From a checkpoint of a small mixture-of-experts model trained on Wikipedia: 61.5M parameters.
Below are experts of layer 6 (counted from 0) of a mixture-of-experts language model. Rows are named router (the router's row for the expert), gate (a neuron's input weights, with its number), up (a neuron's input weights, with its number), down (a neuron's output weights, with its number) and show model dimensions 128-191. Each number is 500 + 40 x the weight over its row's rms, rounded and kept within 0 to 999. Numbers have three digits each.
After each expert's rows: "comes after" lists some tokens at least twice as common just before its tokens as in all text. This comes from a sample of Wikipedia text that the model never trained on. Tokens count by the router's weight.

# expert 10
router:454511511550456454528516459528515534545481559508532536441450540495539514512541478419493524529459560524479448493477475459495519514415533479548519407428505537559433547456544490516491465495596440
gate0:504526463452506550462461523484576480453445505499554461551474458456578529424503485447489528479448543556567508522533527554585517586531490523508478512470521460481429458449502460491509498485527466
up0:479570474542480608419430528559562589472497480444468459550474397482565510449535547466508490514464506553566497492443510501519536497401561465506498516473507471510455476462569437530470544472513495
down0:490478488445454527483399497453479535438510503424519491465515486601427510537451482493547521443527476622555513462510535529537456491538456437447502529589520557500523472501544494540564524486528605
gate1:521433518498502505558538498493501447520481486521549558551454485494536482515464538564495526476472466499556431487476555495555488508469524465483475491494458521505519545513554446515514544503484502
up1:495451526470520494588524517505498481528461472479550540591421473479511545472516498501444491488482448501549437448445444479532488538493477515486509446461482422511521468470524524461547509537459525
down1:474421484509509462567522512498458454470389551498483468469508543474473507500481507495514545469598526426503443517510409512492493543474514473492491480462541533509487457420561566424512464493542506
comes after: " ", "0", "1", "9", "2", "5"

# expert 39
router:494483517434451532554524545422417478557537509466553572564498526440412560490435436472562424552445510498519530561475435492524579471518519546451558493532470451472545434517467468524484454506525558
gate0:518428540515492560470492504482560513537565382495455509458483469498421520506471549460516533501541529531538482530522432512464447474510539580491490456451525382552570527530484450523462524458570444
up0:483465517451514529498461498484534528463555508452479491531430492519444489489547454540555493507447520477491569461461529555388480513484474493482575491494556508451579523471501545453469477521473522
down0:568479476497532497498474567504577505463504429478493540510446446520450413478476433556560519465488475557496477478494448607549515457600500430470493456506468478528547471498533492523496539500513555
gate1:511502517480461511504528590492514568511504428518478496519539459510456515510472396466440566476535473468545550438547490485510459474474483522451569491503533530462429428453487484521507505450584481
up1:465484503502553463502570486531582530506444482475441519525507536510620524518482551561540491496498473502564421402515630470521492453479510468495475433528451548537505472546521519527463523493521406
down1:523540421463498494504500428473472499504556452526590527523497486471417451476526446411531525490560482575477530549487509482532582546515506547459507460491512450506556479517547473543549488498497468
comes after: "\n", " of", " in", " to", " on", " at"

# expert 43
router:446543543493515517486501432517467593546503523574609558418475492440520476537612462455493497500502489503554520514429472499434528517426530480534567530475526466543517464554500506505455512543561512
gate0:491517527508475519491566506468536530458543486558593505462548484480489473539477553543539513515468543481516477513435484550491494499544614478505512477480472471440550428487558499463464500500533508
up0:466516502535417578479523518539475545469501473530547469466483498532534563537453481537502478456528545469512501426506518518532476535513520534475537534536522536523502519551520502525405494489499485
down0:567492501487647522518427534513500491487609484559484467557487584498471498555521508553443540565481472505507546593541472501527536498454494476510501422476467498520526478469453498448534502461486514
gate1:524464510448445504488480468489432516463590467546517490416548460482529458435540608502542509454487512488528542533474474501462501441548589560497461512486457499468502486453485416487509467497521485
up1:456454563444500478478520442449435466529539450495444484439538502443533518476543526522477472418506481524491465505509473479473506468513557536474528494509479558569517504558447446479560496474480494
down1:531538449549473518602479496512574469482455440480419471555450479589479501514512491481511481454504427480492498435465534489486473526549583458544552462572533500540474453524500486515524562501457521
comes after: "0", "1", "2", "9", "3", "7"

# expert 27
router:485541518494559496469486451603486560488528513504520517532495503560425469555483447415488446516583622525469538557532489499493507512459484532498507517523501395423491432501443500568509502575552495
gate0:510479475460562533435502497602540481493446476468522501444551517478491434539453476527517431542570536466497553517495536445488510494456462540456483495447575454435579491482506471480457562480515536
up0:527522558513530440539459470542562390475488395479536532512464544534511536491418491518471574513529487456545513510452485528513445442482486494515440503505485434520499492467506501481518533564523509
down0:512455484563418537511475518451517475510422439537427511440489492511509443482491464561480449497474434478519550481493501445505525520527475443519436504564482510463512503492438567531548511571449612
gate1:554550589435488502491411452520516560509548518599474571457514506462535467455491536515494550538483514471494537509484473576546458470489523497490532545518525485492531464480511488518518479435515529
up1:460459402501508420489569583533467401495526498457477382497519517491460524556571494530445510464502483539517486457522511394415531539553526504517452478469469532522478510572489453555524510483480489
down1:493464565482437517466487484483501413446535494544463487504511498553427450531576536479495541476567528507537528484434534477471418477540486495480530476515490594442572555526439538510430500531512542
comes after: " in", " the", " In", "In", " to", " on"

# expert 50
router:440515497556463495460513509588479602532483498495527494424506506515446548523513461466491561529521455488445456472509465483533490554428464434491505516492538562545475499460558531538532418498524520
gate0:477483405543531479487536487471524518452480478550468570506478464486464513520410489480547498535490475451502434607459492562498553619529584482475449506487470539508507546468481431502474589491529529
up0:519445440539535491492599515527457529446466471492478588446481471486483468471423473514553478567510481481518443627467498534487523573485547412505434514522505532538502528480455443488550526522552544
down0:468565578490497493471446493521552498474478540478515440478514512468546531500476490435495556503474502469533466534574423542499460509446578463545568569430541575496481509458467585482530500525503451
gate1:500494435529553540482451471487517548530499413507515495462441536479490505558495555482544511461596560479547463538546514497516503546475432477538438547511560504528419517511466464417455523510474539
up1:439457523445518528482497491491509469524408445488534491517491481538480453574481532478492492481510519506559516503591445515509574567449448498532491481527506434508422528481462530484469558513528664
down1:473504483461427465501488587497492496577503503488492496490514528479488433480491513442436433522569510483557481465476484543481480547565527522562433452529439522465501533482462525515503511509495525
comes after: " ", "1", "2", "0", "9", "–"

# expert 58
router:503501481467500574511441587556538568552470514504439505476577489518483550537470499499527525451453488556532528500499451524541518494539533513545512551532533558434441493532504437585536516475502592
gate0:488452547490481490556462521518510476531529500505502516527473485478509566462473519441539593502510499518443414497500491507500443512506513389503538466492585467523566547510504435505501496523470472
up0:416384510462524473528517506513498501555583489558465508476574502482475560504462511490504517498604493464456481447462502492517535504527529445483503573529448460550521488447501487564510520547412492
down0:436496492454566452451496603488461437485581472556526524506532552509519485479511463461526512484456496445477559555546484539521434508518532448427477564521532464559538529539440441476514528566547500
gate1:544510461510516593512454491503559576505463466489561477534530410495526465444431545472526570548576559485494490541483413490443527555527529519458560565533518555487483523580460512538512520500452535
up1:567485396475481502546447479455458485433538481473520473558426453491500473417550589444527544515458512517470487547538530555486397463483497538536500491425505507435547538502582528484527488508497542
down1:493520520513456535395517468526555500578461530545489532549524441517510535486564523446463500511487519495482513527493523455486545526452475511539482503510481548545483498464372479563528500488505481
comes after: ",", ".", " and", " He", " he", " that"

# expert 48
router:524579500509546547530559454449485466494544452390486485473526430523506450538490515447506463478509522443563491551531477536536477484519489517527505500521465580476461550419487552526563514504539509
gate0:450500508490490503449458483521491450552531509484531510579577526560503454477464501533488523451530455481464518534486580461507443538518503520546507599508468483537503456531529522456467476536556514
up0:535493502527512417457576504468522538539479475465484514521488455496445505529552512506499422567451534491480549538419451561555542521532543500499465475502508445515463574512479545503525490515595421
down0:542464525535545520487494445531538537499446550475430450494547426462493524513500427499480546595527434470460456465514540509450502451350525451499440506458492528479454485478521533498480548493550546
gate1:495515483555513442524475442432500530501472513492441488488476583480533561551516499494502565426525493453516527535473562482472515499450542565469495486461481527578474498506524568418491531466534472
up1:444477457521528475487552427523553541508547475556508523526521417454500488495512452560577510578481496606476495458507556506523429519507472496470510565550473569491466490481422549496506572463531490
down1:516500492482492484482467467527504545483564560489558458446535466393510444542506543502489539473500496475501526415498558489561499455548464471522472514448479522485528462571495473594568472523513431
comes after: " the", " a", " The", " an", " his", " first"

# expert 38
router:479486497470459522529598546448570528535548516504487504508414503502502514522414572461465498495560495475557501518550489479533465482470530508459486464530472508498493546473465552500566502545494458
gate0:512527454484508448501594480524514522518475518430486535495548513476430549508545531512478425444526486515521491600467531490550470539480448526506473497548444459526460531526527523519490454485522548
up0:531544546468536485482456539482511600501474510476500472496545489461494442474558501503489567499507556516529469478555589502511431477495577496471587484489542467403546492510513499478497506465485498
down0:528519439550521516447485480539540429483534494543508424436448483454472436488564572576458511473527461505397508533472514507508492511542528502454526490470489498519566477571522495534531440451491575
gate1:521460447464536507496461493462509458480532528466534521464479490514455504515523533511512553488505492442449398472551501544512514486438532475460485447534588435521479509490486536485458504502473531
up1:521490487503561517516471524506506514523490528496540502478509433490524478477515586491535518479527475471517388483480535557493535455474550493498495476540519408571484561550475537493460503470480551
down1:521529508431519532505555484549512468574468536481486471474455461510532500501442508549578550441506460557484533446489407546469498513512524446443463493536513436489596591480548515487523564561567548
comes after: "\n", ")", "3", "5", "6", "4"

# expert 15
router:453537495506465507498541474503464534488488506563455452485550557586462494515551462616483493473444522509446498503542484500579525558460533508534563539467483408450546491475531421513537526473497501
gate0:487524490491440472501584495535505534554501493557481468517501523502475520509524517597501530551494544450566505524489540637523433583435458445459508539536504498429521489508513517511544495481532537
up0:514472559446497489531517504558547488464480473495524383542499522541525508552436471457555499502512528530504482500490504531539502581524410516406476563545554521408531464537480486488559504558487534
down0:467513498489515531488528483441538512501535547580506469503617550626501518483504523456549489551554540502544559427515477576461445566449480533519523459500536525516453500566439473537479460484500473
gate1:475570525526491462443471432448457537513555532498512496545505539506454495411543454535555486478444474550479459482531475513497526558552508446496502520513428453494540487561447465452463524478407434
up1:522560471519432540461507492495490531454479504497538484576511484458491471544465529549535490465466493479416401534474518512590449495504544488526493489568478421508457475517550447507501523508496526
down1:507520534510552554604535506519552495452487491543557497482425440549453511492556455477486572502451554479496453553510474518451522484496494431476463561563531563515487462540447533509541599494526501
comes after: " for", " on", " in", " to", " of", " at"

# expert 53
router:508531463459492573547517555534533520464498500501481473507474543480461437446416514494519447543458518469537565486544438514454543433510514485454500520549536541496552457510536549438562508416500551
gate0:547516544517493555459455522485479490475446481459458492445562511563491443480504489487381550464418452547549475495520525535482516414461468567523487506471509479505508565462492488495479437449512414
up0:488551478458537495562523521527548522504465426499479470560481457499473556496473531541477461449561463499484552482538466575521578474454499491446457474460381453507515443459455440489463479512558485
down0:459516512411547499490468487511492493443506566547474448503569487477525499482553546564479544476572452539507475440484535400562510502543564520495486491502527465531558535512543582503468498515473468
gate1:548446466556494525466456513468480540510562508520479469519441473583524511482549512517504566468503556486475478507456474497529493481507487476424448459590595468463581535512501542495451520527475480
up1:461472520503532456551532472517495503473409478451415511451498516459557462484535462512436406505526516492574597453518510496462551496511457490529571534489416496505490505450416466385480494476474493
down1:543508562490482516430507496548473489439483514581509554494508526534523550441537516540506495442399527515530447529491474438586500520529595505488501481451535466451454500483501424587549460488492604
comes after: " of", " was", " is", " in", " as", ","

# expert 21
router:493516477400451515478479545478518463544629513495463501484500557526511471558520570471523557419525543519526562517515500522478517487465517401416507481575472498485545517472476459483557524494475538
gate0:453489521515497384422502448480436436519534501489503526575539539540588462543497539520583457520623549528512552480496512439481548518478498419516511510473484532468456474521482509547502507457563480
up0:497558524557508513541443554480493472504434450509517539518518474499471515511510509480417495492487466477487408450511521505505530514486523541421583509505482463450465595539458417426567522533458454
down0:486528482479502612501528481582509543502494443487488521603496454547449524532459521481465488463476413469508568473534499520474489454479502498480518515545427502514504504497469482467427516539541590
gate1:496448504495406523508484496472549564491490487479468483491455503469524437543513482507461529490541576499469537476478530542453437509496513369455491547542486552464471520484578463548505517428448513
up1:555507503432452455482466441504508516501512498527467539503525467530526531492514496527524498547532460445403532529512449480466496507494540485503494478497447496512530530507555502473564460498501471
down1:505538545487577550524453500509507495555438476468495475527514533459509486503549535520493469513450557504463477493480420485471521551456536379463480469494495497496518545491551489494526467563478433
comes after: "\n", ")", " in", "3", "5", "4"

# expert 6
router:490448419519469485503544547538444558503534549567500408502479499511472542587535484475518429499474486459530473588546429503458507518490537551515481457486538470426462441451525453481543511565514411
gate0:505444449555568480529521602474550508463463483502502455521483526499499458451516470565571471482552448440462478497500556490584488497567496531498491519485451529451518537521573448530462503490517477
up0:523502527464489494511475433544472486516539474558501526467498424496493499535500500492449485512450525567482549477494431496432485498456520403478538440506509477548488507436436552486530540505458525
down0:492537529515520512495517553486488507509534474490579550506565517536544517559501536475524434544574455506526482546501467532488445564593491560517493518547416435559523500444527522431432488474471527
gate1:498427525535488582448515523497538564468427458524532589548539403542552550520516507467545524456478596478531475463489456507499526448527506455545493476498534555457473384552491494483502526537508478
up1:493477557510521536486553529493441504446479569553516570510556403488463498468518532485531483412492585500435446510576485521508405453453630442479518494468513541520534467543497502498472478536479500
down1:572507480464553520493470427525452513436487572494467417430427481360504585555446552538565465498505534467523516501531498525569555560482485487465528522467533489493547559515457402522541539499543467
comes after: " ", "–", "2", "6", " N", "0"

# expert 56
router:472539599458473562544519554443493483508583492542521481539487520576506482504479487535523503488478460483580496471503453530447471495436546436482464482486502409480459473494482491550459514577451576
gate0:473559541510502536513458537481475491526501433481463459531428467525472523465496535576460468492441516546442542466513523461496492581535475494583509483470440387530409435511545463459502533495503543
up0:511538481468496485516473534542530451474544478565525513538523495423481494519519542555542455530471465511549470481398491477547486520495559588470533503427524488568503557463476493489460495495508493
down0:475494536517475510608493463568471558472534499507546541530442515518485467577436506495489451639478474491557501493487466498522495448472486470483508443496482486374407492507443499515571493523565516
gate1:554479496525482482459470508462535500480500444539524517487505530482458511446500446452493563487491455475441461469523434497504492542456502581498516467462446440487515526435486497453420474492516564
up1:489435500551518486542536562434463457512508430477521477466492508485471529453405399482530534451505458482504432523574442472508488490467451531531526531509432491455547547485470450471449535501496531
down1:537500415474446500560502508487503455537537438482444440480511487415536508508439446576543517430427479499513461533502535479442516515522502566445462451477533491598468523465494553463562430552486434
comes after: ")", "0", "3", "4", "%", "5"

# expert 0
router:403497514572515530559514475479527436443483502460546501493463542507518487575563534455469524506491446480433459523525486504512498484519554482467471480507506448464447579446384514507542475490449407
gate0:475494541506498542633468559515544534520512492484493465566453547431468526496467491504486524517450473455509555492536521551528475445525520451427549460525506521522476506545427562575460438551425597
up0:491472570475468495545496497482529531487493448431554439494503522506536474486439504482461501553469477410518507555539498544427460431562524449454514481500456494475414496517469563536479454552450570
down0:520444544527446466549435501529456456352518447600498564489539501507520496508436505507451584526509515501489558478505453510472551501434523500462455477461546536557478421497473522506450524442475523
gate1:492531480361501472515534493421498496454521519478507517528491451462501552512454501385521472472528443448456514430507525502474578417379520489487434457464538476523539409481452429561513516419477465
up1:492491509411489469549519467494512497503462458549549529488464536505546512484461480440521486507528470478509510441508561571393512456355557463448500525517539437503544471476454484521512474467416485
down1:512533589460519517546537436521528515519392494491514549575534562506455439419592497491560533488535567484404460517552493535519509517492484461486529496439453545433505512513526471404530515501493432
comes after: " ", " |", " a", "1", "2", " an"

# expert 52
router:461428490531474503525475545417513486550462536488506545542504496553507518466442439495493481545544548526533416512455534489459508442517479507501556517471492425509536511553509532458540493498442500
gate0:469557526476474506498612511526543506546515536479456537471560498459486483499461463580453541499531436434511480517465490441460517481519468520484567530519524527458512499498570549486491497523482433
up0:416510475453496524545549469478501453432415473527523566437510446477556467477527492528540468578467577464455544506409509531509518504513527558561510493475500481477484459433486530481517493490459540
down0:510587523472446585544504534610521535470513471499479478527469532467492540421510516508547509493546448556495483474487526526489553471418532638522517481415488498507520549530485557545488467484490502
gate1:539439507490510561558500515448503499535518520441426453448488478517538480499468515507533497551512519537486412524454465476495473520534522458520507586425443455478490515453488473503515516487462472
up1:471525552492513504547505479488515512601515538478459404530438531500485516519556486470502469557454523553438477400461548506564503484517483497521546471508499440496468513559526480528488474518534494
down1:493446456517511429472494532530487426532505478464575517446494459535535488456492517482524480522509555494504425602526534473484495500502478424533557533420511511430450519519550502494447511542501506
comes after: "\n", "==", "-", " of", "===", " is"

# expert 32
router:468555521516488557572554551509519491557498545568527629546489498511506521436497528440476527453444452485467479456530455502477513458491554511522476556545487556478535535505526531558492524544492527
gate0:476517476515470518537487488503475536529514521496513467437535488556512511522530472562465485478433508434503468502516506548478532539495494580486477524585513479470489461525441441470538443462508538
up0:562509504511553435532525548519493446516463490544478514466502473468539547568459504527536475459552466511498501496443470575510438519586472387505491445432494529503548513498449486529527532536438510
down0:535525442481512520527494482459488545497497537563543617533500472516502505492470443550525499496458507532465466440554539522530530481559580501542398425524477488500493553511524525492495472516471482
gate1:420475523500470511489467435499444524490476491556449530560504474492454491482481519518485575481432504558501475537373502499500585491478540468454429579456492509464491455556531482522523560491510444
up1:427492560472497544491470510483509464520521520483448560533533457542486479481473477561435531473464436565491457497499444459491546534539530422485498544465474509505513503552460479472499502517508491
down1:470516498468534489526487514494466499505480436440455501490522428566511482545574519519519532501457481517520534562470444513459489492504469556523522483451498470528522510580404456447479536513434496
comes after: "1", "2", "9", " was", "–", " he"

# expert 40
router:487461539557557500500527478483421504524543504486512485404480508471470499539500505450430508455541532511555453486500509501501488460412599509580467503516500558531445458410510501520470509584556502
gate0:494471486468520480517510419525480376430548569491568504536527544464522393551484485582479508594502548419505498595509517444538477456510504528478409516448473544527465450551573471505468424500461528
up0:528526514546454560500477526447519576517471455501441492476472477465500627486463482403547502414492467535525521447481488548468529526533548474548539507517491424443544536420439550467490560510501530
down0:463485569566496482505538543484482487551566502485418453512579482512426459483485537547501483495563484497498480523515487487478525530510484488525513520432456493546485526486514517540482549488490542
gate1:503550532425491506580562471472512484525543455440481491475516488518542465497430481490545520453442487469507487433548539496504586457558503499470499444482397596458422486462473469453500504554506579
up1:471437507570454570497490528517471441536471559476492487489476515519437498422499538523504507531533477539562438519465498524496469550561506489527642552574450482530499513530506516609489457492497537
down1:530584484469501509466447484481406533495441458521577555583535516451560564505490516525559540417485491419531533472556446520500501509491524534460505554478530498441468488511440447503463510476463467
comes after: "0", "1", "9", "8", "5", "2"

# expert 25
router:432536543498554518513519517520490522521509534540530440566426488500524478505498488438472499464497495511587476500556494574474479533532459466486522515520481513498466452475493545545539507570559493
gate0:449474502519466593540525496469445454488458416496470522509510476487538492591582542567432531504562467448499552563531546506562536554600498574448487465488520442482472544484484500501459475523490472
up0:503520496470437516572492462560470439510536459453495507491468571502487436446454499497479527542509529496467517532529554533533424489557495514447506476519512502567473549487520547563520476570444566
down0:574512597528420518488503489491507560559542485556501531487525529516507468526520572534528520545475531525499476492599501562486553486523492484542520463482467483457463459490453472476455609559530556
gate1:475558568564523525531528509492541518512548368493459455470540531566545491513500469484550478455484532470515514564556399489486478446469512563475501519502453383536525435520499422528482472538512522
up1:436481445465569538493514522410429497390511526530477544541557519432475448541441532486465537522515495515550534489498426445548464480503526502495490538564574476512546502528525558565475547431462485
down1:574521396458574463528544456530489503483503455503565491528510520508417532382552498468520458474535541493533453466499461565509430457491449482481503457452449545530436462474490465443464450527553519
comes after: " |", "|", "\n", "==", "===", " R"

# expert 31
router:549502557547460564514549552446526458482483515510498540572446475503512526471510537491471454519428454539552493457501518484513437454490541466539466534472514512570564535535507455546537450532517487
gate0:466520464581552488622438463508525445504490443486545503552562478404481481476483516487477522452538499439502546553478495510523488502525469445403513490450518499466504464538488547480509471560575430
up0:534442501438580584403509509539491465557525507508419518556488501538461456500486506490569483531466488525529500496521483527522492540569525481509528557496487538476567532450508504515545559508508438
down0:489481523587484544395587458478551489453486549457477429459484460467530518477491517514503502444500415462470447507506469443472523486478475539485582459466474453507517520457532505533517511483358471
gate1:466528536556547450552403445468468507522508450468418528489567544435454409487521530483502435483452440415488515489444508509518514565506453456484556493478529534525467488512460428462452516471486515
up1:497460446496489530478479432418497470485466487461545536522499487477512540532486505539517471522418501480480535459451548546537467500558475545478496506482530568462446516494507474537478480510524487
down1:496572524489521449522485490612528451413500522538476442575546524449479510485520484458464473555502469553464500496488406567541549492551538503518517525477537533449521514476488497513575491473536471
comes after: " |", ",", "1", ")", "5", "%"

# expert 4
router:501539475527545428490500528466503444491560499557506497480480466465501552539475501503562547451490437443530473467523544490493527512497446486454446474471448528528463574553483465488508526529488428
gate0:486466475469506542544484497537517473483519400478496503477483493567556468422479558465474528509471424469519509568468513552477510496472438573453455501459481536532525457468533387438477560482456547
up0:525506483469484470445460493548477482605491507551537517468505378513432519505468475475482511463451526480478426530546425519454467583528491388491518451476404531421441545476457494500491450536582469
down0:526482519424466468519550493462518483563451490437538511520538480519552542499412545447431521588498507534500486533497516558518511391488509524522546583487491452544532549500502491447406506470447529
gate1:468513487507482508551537502460540613403501551565529491475481458425426559527476480472507475530514558497491476546520564498572499488543471479500513511518414524481473499527460501465508445548470490
up1:568451502500450505435513489463481630527461482483494557521525517474420535515486490479508564469495538423509496501514494489486507447566498505438452423523445507502480536482410513561441484546556462
down1:496527511459489508536516500544444495563516490539516510497438527469524518465518462515562555562499447535508566440446524489464472512527571525581538470471469493506492500444549562501504512529489577
comes after: " |", " M", " K", " G", " A", " L"

# expert 54
router:523355460518496453413541464450480383488467524501485491518481497530497469532505551521504548457448487478452476530479594504574493548565506542521447499477526486514529540526514538390442580559555480
gate0:483488495537510519536426455458533437512453497529480458509443414547463492477495472515476460507423481503495408493460493475500585546520430525516562511507538449584511480518436489438455562486534476
up0:456501466464471525499487413426494522475510508526506539543520519451438495464506489516525511558463566539537468511426507461506467536455463545550452553566492440537538468485539487521494483468581488
down0:522510581461484509549498486519508551505512485548445529542469546486496524477551494513502511520439481518532511524485544552455368445472579494520602507433519490522495496500541492552546565507503500
gate1:555508472455578511492517500479546501478480507487465465538543457454515509487496503523498515543483548493585505434479472469585450514560493482496467475494609475470422480517461502468476483490511490
up1:482453518511612522493509463469561481496488516452503445429488488542443542496508486437484469540480435486559521538462487466532485520517473485484413510472543406494525481595486442492532528472527538
down1:509531529463477521523416502519463500432555574468502485588493536477533432411530501465492451466459477478546483547476549486485524412486467469446475526578462534526480510484485512423491476492487510
comes after: " T", " t", " D", "T", " d", "D"

# expert 35
router:525421462484512511502506549487489517497476521501443515546525519567511494420480526496525534471436481574554491513557537557542548488459472411418525477391511541473473428453449499575467473475508507
gate0:431448379452480536535488482522485530506482522470577472562469405520546415542470529496516503459486512523493558529477489476488502536529474518490508481551473523502550466533538497555527533472480453
up0:461507438511516500499568457520481532502534505535608501573475535469542444526500518529567505510451499539487500516548483468499535523471485483451544446558521557547471452527520489530524554453485438
down0:451490515530498466493442466483478513487461478569552450471446536494519502444579463508442527559551497476475526487527481487530481533569450544533532530493473553511552506480499479538448545543438425
gate1:528447484521552553449519500436466523497502373513513472521560519460523451529439500535482543505483511464458508529466454549528438505355453509557499439476488417508474517537511529496507462525548526
up1:469542523530484454574514481592502517492477613495521503460492488508444520470550504487471478507537459527541456461479515475442587478652529545448490537522492541488539511457481490453484548430518484
down1:492429515542481521534440539470508520482415524544474546569521467443450451443534539602500497549522548484514524523472443474525474502467465478525549392435490430432463481487481511552473524480554502
comes after: " ", " (", ",", ".", "-", " \""

# expert 20
router:465490572571484499413534483496482544518407515552445473514511506564496497564525485419507502515476507538530529536474489472455531466509534403454548447513522437629479424494482491468479458456462489
gate0:440521544528488510361509525436551535516466491458467454581412433518506464460496495501541406541541553460472483537468528510543466492565459451584486481543537577545500484547497565489504501534500511
up0:493471492494428549405463488567551557485427447492495564563459474480551488419494425483412579547493524392458491476505497515447518545534498484483521507459493403477470480512471482526520399527484523
down0:492507596506472560547485550482511490482428528529454568500534454503477473546531574445462558457588562473540554531433531541539508477506469465469476545438516516462513540489529547468520393472510472
gate1:483515501493545556538547442441520493549543488540529458526493578545535483469467540541475486560486475482475424485505530535403517512508468555587542503483502456504544509517562542543469451539408482
up1:490447432504502498434456495476594509493533490535498518470442479496451558450479463568485477421541437475505526494495515487528530579507571490479498516504537568505462575485482513486520521557498519
down1:484560553458517492504503482483412476568480425488515484426476408480509497436518524548500580488517435549509533522501481530496527464458392504460574509493463524409482511563474496499543522434508531
comes after: " |", " ", " P", ";", "0", "P"

# expert 37
router:533468500430503499459470491486504466431549468444498444537474563497548488496460509474445523457467453521534509491516583464561448473527480529542463510438425488421528544498497521538505534475535422
gate0:492538483518494455461500521446513578470547562515484499496538508499491489499484561481492445448525490467538458477486448466541456381448508543476467553467464549552539557539487453475487551479442534
up0:488593403526435476529531572441554529539481525458494565521508476584577525544447576506523543517504408470438439459448534512477520537509469522496537478499562628488525526573478539515464442537540514
down0:484438484508484531519475587461514471507440470578468536489509496482566492538438451516503527542551464444551461478486519501495531564512556489513520536550523516478467509525534512452489508514587526
gate1:531434504504536437496517451557506503509452499488550473543506447515552496476441512512500431475514454532522519540488503460406458501498522452555484468488532569553498428418562563518448452575479490
up1:472526463438526463510454491495524517511503521499492499524433495493500499476460530560433492451556519601545594523470482436412518544551496450559508504467496512533576502432497517513512468551443463
down1:540551464461420503502520513572511457489482474462485505509479457509499513551498491565452501497455563483579463444501546525494443470536467497538472511489459550412528522504495500426478488422532532
comes after: " the", " a", " m", " The", " c", " and"

# expert 1
router:428507603544493465447513493468570546553505545547566560465487549555493529455594457488443539554508468496528510503456465561454477541399566490495513489478522470493491462526486527436532547540546439
gate0:464489484455531472484474410534500534491535507472458511530545539505505499497535520560440605499518492431518486519485495549496521580471556610532494529424538422500488469507501480493509471463489514
up0:508463548532533506560486475493514484534488472537435579468507564490471547356520460455449551501508472477420460518468538502488531531547555541485480491492557465401493495515543475549527528538515464
down0:486525459524520526493511505547491469511553520544521480372519437499536561511485483565472456423503500551550517451538504496539449524490498472562607490465460555531496543470520485601466503433527451
gate1:454547526473533555557455510460494545486464491463495490541582481461504521480486490482457509501474516438480579497425449504491416455525462527557438454505496484529535511493506553534523458547536514
up1:490497498534515534510427503493507603503493480449494548543473540507525532411487527424452474506515585540521487464393463505559502492488500500527491510473516515583486516510523490558483536487522495
down1:490552449482497470509556527590546552543439496432437500423500482554516586522591435473534403468487518529509525525486464507472525465498559467514472513471475510456446539521539495491522524565474492
comes after: "-", "9", "7", "4", "8", "6"

# expert 49
router:513584553536522458463546505558429478523596486479483477542495548462500539472519506500511531582476447530481483505468468457559473403472511522495483426547504512496486514487484447499548482493496553
gate0:461488473502440466493474560471477475434573502511456458523496517509496409509565506483433592498435550440540469509501472495463523499467474536505486600448504555478446534487490538499510517536575514
up0:524542518567400505559429552432453546469573486518439475519538509453555587567539483496517550466492523509542472529442515433511497474447566518479532511489554554540517472561512576551491473518506519
down0:462557543493500511471460485557559559497533475491525553497533487513463415515584450492453471510451492489472580492501535554521502514480595453580389527506481481501456507405535472413532565551536450
gate1:544531480556577481534476538555508572544521443537509504497422516509472527461597452437585471554483459588518530451482437479491529466545523463485510552475518538529533486555455444447608496512463525
up1:501471554455502498510467525504480486526501517512417575497574503487515482546450470562490537507461510449529543532491530549508542588441421479486482438506542499487527527490496489491441459489530525
down1:498500451513528524483523457534549504535462546530510531527468497535527544480503500513498425502528464456393473567525526473470486410495548475505500534516500510584454460593516525489465460538522439
comes after: " |", " M", " S", ";", ":", " K"